python train.py --n_layer=14 --d_model=224 --n_experts=64 --experts_per_token=4 --d_expert=64 --d_shared_expert=0 --activation="swiglu" --moe_layers=[1, 2, 3, 4, 5, 6, 7, 8, 9, 10, 11, 12, 13] --router_score="sigmoid" --normalize_top_k=true --routed_scale=2.5 --balance_loss=0.00612 --balance_bias=false --n_groups=4 --groups_per_token=2 --init_std_router=0.0167 --lr_router=0.000689 --n_head=4 --n_kv_head=1 --head_dim=64 --vocab_size=8192 --norm="rmsnorm" --norm_place="pre" --norm_eps=1e-06 --positions="rope" --rope_base=10000.0 --rope_fraction=1.0 --qk_norm=true --attn_scale=0.125 --tie_embeddings=false --parallel_block=false --init="normal" --init_std_qkv=0.0367 --init_std_o=0.0 --init_std_up=0.0367 --init_std_down=0.0 --optimizer="muon_variant" --lr=0.0096 --lr_mult_o=0.608 --beta1=0.93 --lr_head=0.0358 --warmup_steps=50 --schedule="wsd" --decay_fraction=0.659 --decay_shape="linear" --final_lr_fraction=0.0 --batch_tokens=131072 --seq_len=512 --doc_mask=false --train_tokens=922300000 --steps=7037 --dataset="wikipedia_en"
Below are experts of layer 6 (counted from 0) of a mixture-of-experts language model. Rows are named router (the router's row for the expert) and show model dimensions 0-223. Each number is 50 + 10 x the weight over its row's rms, rounded and kept within 0 to 99.
Before each expert's rows: "comes after" lists some tokens at least twice as common just before its tokens as in all text; "gets" lists some tokens that make up at least twice as much of what it gets as of all text. This comes from a sample of Wikipedia text that the model never trained on. Tokens count by the router's weight.

# expert 62
comes after: "  ", "\n", " 0", ")", " 1", "%"
gets: " |", "|", ";", " ;", " Pts", " Won"
router:54 47 40 60 53 62 31 54 53 58 45 44 53 32 62 57 33 57 42 67 51 42 38 36 75 62 42 39 40 69 29 54 49 53 48 56 52 56 47 43 65 49 43 55 68 60 50 65 59 55 51 33 40 46 46 43 48 57 50 37 70 46 49 34 50 50 66 51 61 60 45 57 52 43 40 46 32 56 32 45 62 70 54 59 47 47 81 53 48 42 47 65 52 48 49 56 54 55 49 58 43 56 65 47 56 44 46 52 58 39 34 58 37 48 42 55 26 47 57 51 61 53 48 46 25 59 56 42 54 71 57 49 45 80 47 55 54 60 59 59 44 55 46 57 49 55 44 51 42 52 63 45 48 57 53 33 54 37 58 35 32 63 58 47 53 45 38 44 65 45 46 60 47 53 49 48 41 33 43 58 39 47 51 48 55 37 49 59 51 52 26 35 66 50 35 50 54 59 61 47 49 60 47 41 51 51 43 44 52 55 65 48 59 78 47 34 46 45 22 43 47 50 51 48

# expert 19
comes after: "-", " (", "|", "=", " \"", "\n\n"
gets: "-", "  ", "\n", " List", "See", " Total"
router:73 41 54 44 57 63 44 44 42 90 59 60 26 49 43 75 45 51 48 42 64 38 50 50 43 66 50 40 42 45 45 36 41 59 61 50 51 51 37 51 57 53 50 65 66 65 61 72 43 60 51 50 55 39 51 50 42 52 54 51 53 39 72 54 48 53 57 39 55 59 53 51 61 48 50 39 22 66 29 42 71 42 59 49 34 50 48 39 29 55 47 65 59 44 39 59 49 57 51 63 51 55 59 54 63 49 38 55 44 58 37 50 50 49 57 44 43 50 53 53 52 52 31 49 34 55 41 45 48 50 63 43 43 58 48 34 44 76 55 58 44 63 42 61 48 45 46 50 46 40 65 59 39 60 63 42 54 46 70 37 25 54 49 33 46 58 65 40 54 49 52 49 40 57 61 41 40 29 43 49 50 41 40 44 50 47 47 58 57 52 44 45 61 58 38 59 40 46 42 61 54 52 57 51 53 46 50 61 56 25 62 42 54 59 45 37 45 62 47 40 43 49 45 43

# expert 17
comes after: ".", "–", "4", "/", "5", "2"
gets: "'", "0", "1", "2", "3", "5"
router:48 51 52 58 52 54 48 63 37 61 48 47 46 40 44 75 37 34 54 55 56 36 48 34 63 43 41 54 53 70 32 46 36 76 56 62 54 48 42 39 65 50 52 55 71 58 52 45 43 59 46 58 55 37 48 33 59 65 51 51 56 52 42 48 41 44 55 41 69 56 40 58 54 36 54 34 53 49 37 33 65 50 42 49 45 60 48 51 35 46 41 61 42 41 40 54 58 56 56 52 41 57 53 57 56 64 47 50 49 49 56 36 40 48 48 40 54 57 67 67 56 58 31 35 47 44 56 32 39 53 67 50 33 58 24 38 58 72 58 50 48 48 54 48 51 46 42 48 62 59 38 30 35 51 67 30 47 42 51 48 44 50 61 54 64 65 45 43 65 49 57 59 32 57 67 71 40 30 47 49 56 44 53 50 54 38 38 69 54 52 45 35 49 49 53 53 58 48 62 46 42 46 41 53 38 51 53 49 58 42 63 36 51 72 40 37 32 38 52 43 47 52 59 52

# expert 54
comes after: ",", "s", ")", "\"", " such", "e"
gets: ",", " and", ";", " or", " but", " &"
router:67 63 60 45 65 53 50 52 42 47 59 53 68 40 35 68 44 35 39 33 50 38 48 29 67 55 38 31 24 56 36 44 41 66 61 48 55 66 37 35 62 53 60 54 67 59 63 71 48 39 48 51 33 53 64 50 48 55 56 63 57 57 67 53 48 58 57 41 51 70 42 54 54 39 52 53 37 51 43 28 38 50 54 45 48 45 48 58 41 66 67 55 44 43 43 65 47 46 53 52 53 56 61 53 65 62 57 46 63 59 49 62 57 38 26 50 37 62 64 54 36 55 44 44 34 38 35 51 54 58 68 43 39 54 39 38 39 47 50 59 59 68 53 55 30 57 36 59 38 44 54 45 42 42 60 44 44 42 61 49 36 48 50 45 43 49 44 39 49 33 42 50 37 51 56 53 49 44 37 49 40 48 52 60 60 30 51 60 48 66 39 50 63 58 40 50 52 54 54 42 58 41 38 50 53 39 47 47 59 40 44 36 65 55 55 40 48 47 51 63 32 40 55 61

# expert 18
comes after: "\n", ")", "  ", " Born", " Country", "″"
gets: " |", ":", "|", "-", " –", ";"
router:47 46 59 60 60 60 52 47 43 73 54 59 59 46 53 56 54 44 56 53 50 43 49 37 63 60 45 40 41 53 39 35 35 42 59 47 61 43 48 49 61 47 65 47 48 65 65 61 65 53 43 44 47 56 56 30 62 61 66 47 55 67 51 46 41 42 50 28 67 51 38 53 65 42 47 48 40 56 40 43 54 50 63 45 70 41 56 54 44 47 47 56 52 63 40 46 60 55 42 50 43 50 53 53 47 61 52 43 56 56 39 56 52 30 38 40 48 60 54 58 41 62 55 42 35 56 51 51 47 63 73 58 34 66 41 45 26 54 72 53 45 62 45 60 44 52 44 63 50 56 64 67 53 57 67 41 61 42 43 50 35 60 75 51 36 60 41 35 63 36 62 53 52 47 49 50 45 38 54 49 52 32 41 42 60 45 40 45 44 68 33 48 59 54 49 40 65 40 65 35 69 46 46 67 52 65 51 41 60 56 46 55 78 69 41 36 39 51 30 43 48 42 47 48

# expert 28
comes after: ".", " |", "°", "′", "–", "0"
gets: "0", "2", "1", "°", "5", "3"
router:46 49 47 56 70 58 40 61 36 55 61 45 37 48 52 64 44 53 39 47 49 46 58 46 68 41 43 39 45 64 38 47 31 74 53 55 58 55 40 30 83 48 47 47 45 61 64 66 60 61 52 53 59 45 53 49 50 65 51 63 57 63 60 57 46 47 50 51 58 46 49 50 57 40 60 27 46 61 39 43 67 59 65 56 48 59 62 56 48 58 51 63 52 49 38 58 57 49 55 44 34 64 68 52 64 67 65 56 53 56 51 34 38 49 43 47 50 47 58 65 56 46 33 49 38 47 55 39 48 50 73 53 48 58 38 54 60 63 68 49 39 39 45 52 45 61 45 58 52 51 59 42 56 62 57 23 49 47 47 51 37 71 61 50 59 75 47 48 84 49 48 65 40 52 64 51 44 42 41 56 49 48 53 49 46 39 44 70 44 56 50 29 51 58 57 56 51 43 66 43 47 57 39 43 30 51 52 49 53 41 56 43 50 65 45 33 48 50 44 42 37 47 62 51

# expert 3
comes after: " of", " in", " the", "'", " for", " to"
gets: " the", " The", " his", " a", "The", "s"
router:60 45 55 40 49 59 50 42 49 53 54 58 41 32 43 63 45 47 58 47 76 30 28 26 50 56 55 42 32 59 46 37 38 57 61 40 66 57 46 50 56 48 46 61 51 70 58 53 54 62 42 55 47 37 51 48 62 41 60 67 47 43 38 55 45 68 69 35 62 51 47 58 68 48 41 33 55 59 48 60 50 61 57 38 49 37 48 69 40 48 55 47 67 48 33 46 49 58 41 37 32 44 59 66 58 53 58 45 50 53 41 41 33 48 46 42 48 51 41 50 50 57 43 54 47 54 39 39 25 55 58 46 34 58 33 56 45 53 54 47 65 74 43 53 50 57 43 69 50 62 72 41 50 44 58 42 51 41 50 49 37 72 51 50 48 53 58 43 71 40 61 48 37 50 70 63 29 37 50 62 54 63 33 53 48 50 44 50 48 50 50 43 43 48 56 52 61 48 61 36 64 39 43 54 41 64 44 41 45 39 60 43 68 57 41 45 33 47 54 44 48 44 45 52

# expert 7
comes after: "\n", "|", "-", " a", " \"", " non"
gets: "-", "–", " de", " co", " di", " un"
router:74 42 45 51 54 69 44 65 49 45 58 56 41 43 53 66 45 60 56 41 48 54 45 43 65 43 35 56 48 68 38 30 57 66 48 60 66 41 43 42 43 39 50 57 48 47 47 57 58 67 39 27 59 52 54 33 69 58 47 46 63 55 79 45 42 46 60 52 55 47 46 43 56 37 54 44 25 65 34 40 54 47 65 59 51 52 62 51 45 49 54 63 65 64 55 70 51 45 55 41 48 69 59 69 64 44 56 57 64 55 62 56 57 51 36 48 47 66 64 47 52 54 48 37 35 43 58 49 51 56 53 59 51 56 45 42 55 60 54 60 37 43 32 62 48 47 35 49 41 42 66 63 38 54 59 49 42 45 52 43 53 57 46 60 46 50 56 39 45 50 61 55 31 61 59 58 44 40 43 52 63 39 44 41 50 49 32 53 38 50 49 53 63 55 52 73 60 65 53 43 60 41 41 43 42 61 39 44 51 27 62 32 56 51 49 45 31 71 50 54 33 53 41 51

# expert 57
comes after: ",", "s", ")", "\"", "e", "er"
gets: ",", " and", " by", " with", " in", ";"
router:67 65 67 52 61 65 50 51 42 55 58 63 60 37 34 62 41 45 58 38 47 48 50 37 70 48 30 41 29 57 39 37 44 65 50 50 57 68 40 34 64 43 64 52 68 56 62 68 63 45 52 49 38 51 65 53 47 49 40 64 53 64 70 53 48 60 63 47 47 52 47 58 46 39 51 56 47 51 44 34 43 46 56 48 32 39 53 43 47 61 65 52 54 48 30 56 52 54 55 48 55 59 55 55 60 50 68 42 62 41 34 61 49 52 31 45 42 48 65 57 41 57 42 57 34 42 42 53 44 61 71 45 41 57 28 51 46 56 53 59 51 62 54 57 27 57 30 54 40 54 50 49 42 40 68 46 51 52 50 54 35 44 48 42 42 52 45 37 57 31 39 44 32 57 64 59 44 45 45 47 48 34 49 45 58 44 52 59 53 68 36 49 44 54 42 58 46 51 61 38 61 42 39 54 39 40 41 47 53 28 53 42 52 58 54 36 49 58 39 64 24 43 54 66

# expert 21
comes after: " |", "|", "-", "–", ";", "{"
gets: "  ", " 0", "-", " 1", "1", "2"
router:57 51 52 54 62 55 48 62 44 59 48 61 40 39 36 61 48 54 42 37 68 49 44 53 62 49 48 35 46 56 31 44 39 61 52 48 58 35 55 41 65 58 48 59 58 70 59 52 51 57 44 51 51 55 50 37 51 42 55 47 49 52 52 45 51 48 64 51 64 45 42 49 69 43 42 37 43 61 38 34 68 58 51 40 40 45 51 41 35 53 40 56 45 43 34 49 60 64 63 59 42 43 70 61 51 62 52 59 64 52 48 42 27 48 45 46 34 63 56 59 69 57 33 46 40 40 51 57 44 58 72 41 43 67 35 46 47 68 56 43 42 44 49 61 52 40 35 58 25 60 54 51 61 62 63 39 65 46 53 33 50 58 43 35 42 48 55 41 61 32 49 51 32 61 59 52 46 11 44 51 51 44 38 52 68 53 29 47 49 50 47 36 49 42 46 79 49 54 59 52 60 49 43 40 41 39 48 47 53 42 49 49 74 62 52 36 42 55 42 45 46 52 57 49

# expert 48
comes after: "  ", " 0", ")", " 1", "%", " —"
gets: " |", "|", ";", "  ", " under", " on"
router:54 42 39 62 49 54 39 54 46 60 47 48 34 38 63 55 21 55 45 63 56 38 39 49 74 57 41 41 49 58 29 47 53 60 45 56 51 50 46 43 60 55 46 64 55 60 53 71 57 59 50 37 45 51 44 48 58 55 51 41 60 52 58 35 41 58 74 40 57 52 44 64 51 44 42 42 36 54 40 43 62 63 64 62 45 39 72 59 48 40 59 65 60 53 53 64 56 50 58 56 38 53 62 49 67 29 56 49 57 29 57 62 43 45 38 63 22 43 59 53 62 55 42 55 40 50 52 57 47 61 60 59 43 65 46 46 60 79 52 56 50 54 44 68 54 53 48 42 38 52 63 45 57 46 57 34 58 48 58 48 34 51 57 45 50 48 45 54 57 39 36 59 50 67 51 52 28 23 42 55 39 60 49 45 48 33 48 47 52 57 33 37 66 31 47 62 50 65 49 44 56 55 51 36 51 50 42 36 53 45 57 44 52 57 63 40 34 48 36 39 51 58 60 56

# expert 29
comes after: "\n", "-", ")", "  ", "\n\n", "\n "
gets: " |", "|", ":", "-", " /", " •"
router:49 41 49 55 50 58 52 56 47 73 58 55 53 46 59 72 55 53 54 58 61 43 47 38 48 60 41 45 42 48 40 34 40 43 53 41 62 43 44 40 60 47 58 48 62 62 62 59 69 61 46 43 55 52 46 33 47 55 60 37 47 46 62 50 35 42 53 35 57 52 37 55 51 39 49 41 38 63 30 43 68 43 54 54 58 36 55 57 33 54 49 55 53 58 42 51 53 46 40 47 36 60 58 57 49 60 53 46 52 53 39 60 41 32 54 37 47 59 64 55 54 60 58 44 38 59 57 56 44 53 63 49 42 72 37 42 39 54 74 59 52 62 47 60 45 56 46 57 42 44 78 54 49 63 65 47 66 35 47 44 27 55 53 43 45 56 43 34 66 47 53 57 42 53 52 44 48 37 48 53 51 30 37 34 62 35 39 51 40 59 28 51 54 64 41 42 57 41 60 38 68 55 44 53 53 73 48 41 55 49 53 45 69 77 33 40 29 70 36 50 44 44 51 46